{"n_layer": 10, "d_model": 384, "n_experts": 96, "experts_per_token": 2, "d_expert": 320, "d_shared_expert": 0, "activation": "gelu", "moe_layers": [1, 3, 5, 7, 9], "router_score": "softmax", "normalize_top_k": false, "routed_scale": 1.0, "balance_loss": 0.00428, "balance_bias": false, "init_std_router": 0.00633, "lr_router": 0.000425, "n_head": 4, "n_kv_head": 4, "head_dim": 96, "vocab_size": 8192, "norm": "layernorm", "norm_place": "pre", "norm_eps": 1e-05, "positions": "rope", "rope_base": 70500.0, "rope_fraction": 0.25, "qk_norm": false, "attn_scale": 0.102, "tie_embeddings": false, "parallel_block": true, "init": "uniform", "init_std_qkv": 0.0342, "init_std_o": 0.0, "init_std_up": 0.0342, "init_std_down": 0.0, "optimizer": "soap_variant", "lr": 0.00393, "beta1": 0.95, "beta2": 0.95, "weight_decay": 0.086, "lr_head": 0.00417, "grad_clip": 2.0, "warmup_steps": 200, "schedule": "wsd", "decay_fraction": 0.272, "decay_shape": "linear", "final_lr_fraction": 0.1, "batch_tokens": [65536, 131072, 262144, 524288], "seq_len": 1024, "doc_mask": true, "train_tokens": 758300000, "steps": 3795, "dataset": "wikipedia_en"}
Below are experts of layer 7 (counted from 0) of a mixture-of-experts language model. Rows are named router (the router's row for the expert) and show model dimensions 192-383. Each number is 500 + 50 x the weight over its row's rms, rounded and kept within 0 to 999. Numbers have three digits each.
After each expert's rows: "raises" lists some tokens whose logits its average output raises strongly, later layers aside. This comes from a sample of Wikipedia text that the model never trained on.

# expert 59
router:548452459564498522421531380557429475450446571481534453473542434601464433581494465460534506473544556442463532557532515605434445487533531588514527508575462487461583476453464518609493408535377507530540391481520547468423452494426437529513482553371521537480567503485540616493493442504554517467452495543551490477556567487511563471565418569470543493561532482429509546540484539475573428447481438470498458465546471477499487506510487481483535533531433523545526497529495466470472482439471510425493532531537485558494525495545469481589466494483501617428525489490457428431467590543480515436
raises: "|", "As", "After", "===", "====", "In"

# expert 54
router:568428503495464506556569394530497483470418452477432489416546470454565450552511558597479558497557568465468391585526530525526416488523416470395501524537475521525407348548469439564469509585538555564498586557500464472586492430442471504476445483509486436501548602516498446547455556518446528504482440466490543506550466540529583519534522594559450498490477461591455477441448540454634437498528442498532451554494505463462497512475553506495466543470588557545442414519450487449539531567551463568519554471484522567427506553598453493534473529476515552479427507504499557407512508475475547496
raises: "ová", "ale", "disambiguation", "ens"

# expert 81
router:446558523518494476400557408580549418506481521456492490500544551541468563452480571454544573540401531426554569462498486541481428485421458490560540540529466505409470432524578539458555568417511469534552412561492507454423557596556517462592532472541436553522500456499533427369484512588558560436558515585451505511455460608504500485504468467464551561389537557533530478486522499498550506578558492470463499473543491483511554506476428529561575540507525539508481564458500484465468490591618434445413380455438569518541537414403488523470480546433535537442511540553559502467459522588530448520
raises: "\n", " ", " T"

# expert 29
router:572415483518518543512472536537451535567438558541551424507499430581477418475401526524549502600435487547575586541455586450515542471383487456448435463531514514455495503585425471480436564441478533582484559451511486598476578484422470456509534432516448547532566478451546579533507472513498557456420597402467483580478543527530457494490555539465481522526529595485580508494459544420444482411517453465437445613471517624492541491445496520505434466496511499538548483511530573473435523432473493504375476473527455517493543431487479532576468466561497502411571465523477442563439499522504491478
raises: "0", "8", "9", "7", " August", " March"

# expert 20
router:516516440563480432535572540574486506541539546552525456414487449562465517415487495450506486468589482475554524501545431511477510606376409453570632529498512556561564458526540514480512534486475465465487451491527508474466550537570571509537497519527581536484466529497553585525541482484485550605491480511581559512581469479446485424524463559493544599441551505558550442541531513527526575531515530471489511478518509524462432524408434484564486540510378447534420593458527546499436443521514533529522495431481517431545451476521494478546402554474549534432543507552485538555557534564514624484
raises: "0", "Turkish", "Administration", "5", "9", "8"

# expert 53
router:540493460544544486467466496467529527569504483567522516431364504466470453512489445538421494427507460518530511465491518484514537517513490434498416490563465580547558516526531486524545424540524499476440445510484487539432483462512514474446543623526473496406500533487502547388469459498490404495643534602438389562503581525468505454467517434527483501498538343540542445420518459555449550503514502560479459480470507448433453457525449553486583536600523387510488588467414509529575487535447496510447479505546501557507519531553452544463493549514497600519445551478520489482405438556538550521
raises: "ing", "ed", "ung", "erie", "ating", "é"

# expert 65
router:490576511586426481448553549566486525577481536537559481536471416542507484491546522428574504515481508467489418561566483444520515530549520515520510489474496522551447488434641521504456586525427454430492503435603501389440424544582426503576499515468452569444559438405437614522572515582398550562472586421420450452572503490443542472489526450490517471441489542536558473455557496478543510577560471558551485425547414510532634571525468543504478512462517456549506480461506463486387493537471428583467523527508505516520488551495539467584441543469469585443445596449479589536541497567426458492
raises: "0", "1", "3", "2", "6", "4"

# expert 35
router:583470485544521507570551529508553453473499430580500494426522454536519419595551544540459570423572489528533455546519550520511439475487471510453442502515496542548490413458460446573449493621563469461456525482517413463509523472487482563477468494554460446463523619543477530522481568509472567523466459470465480543555474559468563490411598584492507489502511541561435494442462516392666465451492459476538506554532445463435561573461556520512509539435562547520493400511464533447504483485507554572504513455451448583433522559603462481523433520497568504464392490462474605411527506507488505549
raises: "Schedule", "Nigeria", "Filipino", "July"

# expert 69
router:584456562551464524518574464489562495534474527496514497531438419591424469622464494500586573588475531532532494546575422457502447541470556534526479550483512557592423567430471396508434510520514500454453498471564472504422549460457522511500557502434468488468585497569557507549453576540519571468473494431375538443462429458432464537503470553473498489448533557539469555491577512411529459560574542454472482443478445505448539548507423574568522572468543489579431447522514530468482468561441517523493493425407473595410590526525538444445478534481555500458444480510495510509530465533531464560
raises: "R", "n", "k", "g", "p", " "

# expert 38
router:523497503545514505535552477454529534404555484571447525557420451610532502428494511464514459524562490487474525474460442476527470560488428425492478548429539491515495448519487466556494406556521563488495543437467482431455438490535492457439422522553446587420356465543488530477499552488445522459537539468463421552493486545523465462462570493486499480514516609574526506485469473501496521474460569503581573439434549467415469427439371510605530516468504496464541476503462540536514494559453596544545470506530578556439545466557468437438548554551511543529440439418446525528437458490463520476
raises: "bury", "ets", "field"

# expert 58
router:491458487547526479513444412526436528537593517510504590448506465607579479464487476502476458602510493440519553475460492571527462527407568420571537512567568470553590503460616529513518560501501543498481465488564536458550433547509530558523442467504458520546513615532509445420551557522489491506442486567493567538536474511517545442555428505546504603551432434451470591394545506493521527517462514480427502451490465543452508504465432474445540491473455495433438555559499543502504441462580567442517400470458565435470497459493466497566479554388487465593504511497490429479561455519478500552
raises: "\n", " After", " The", " They", " Since", " Dur"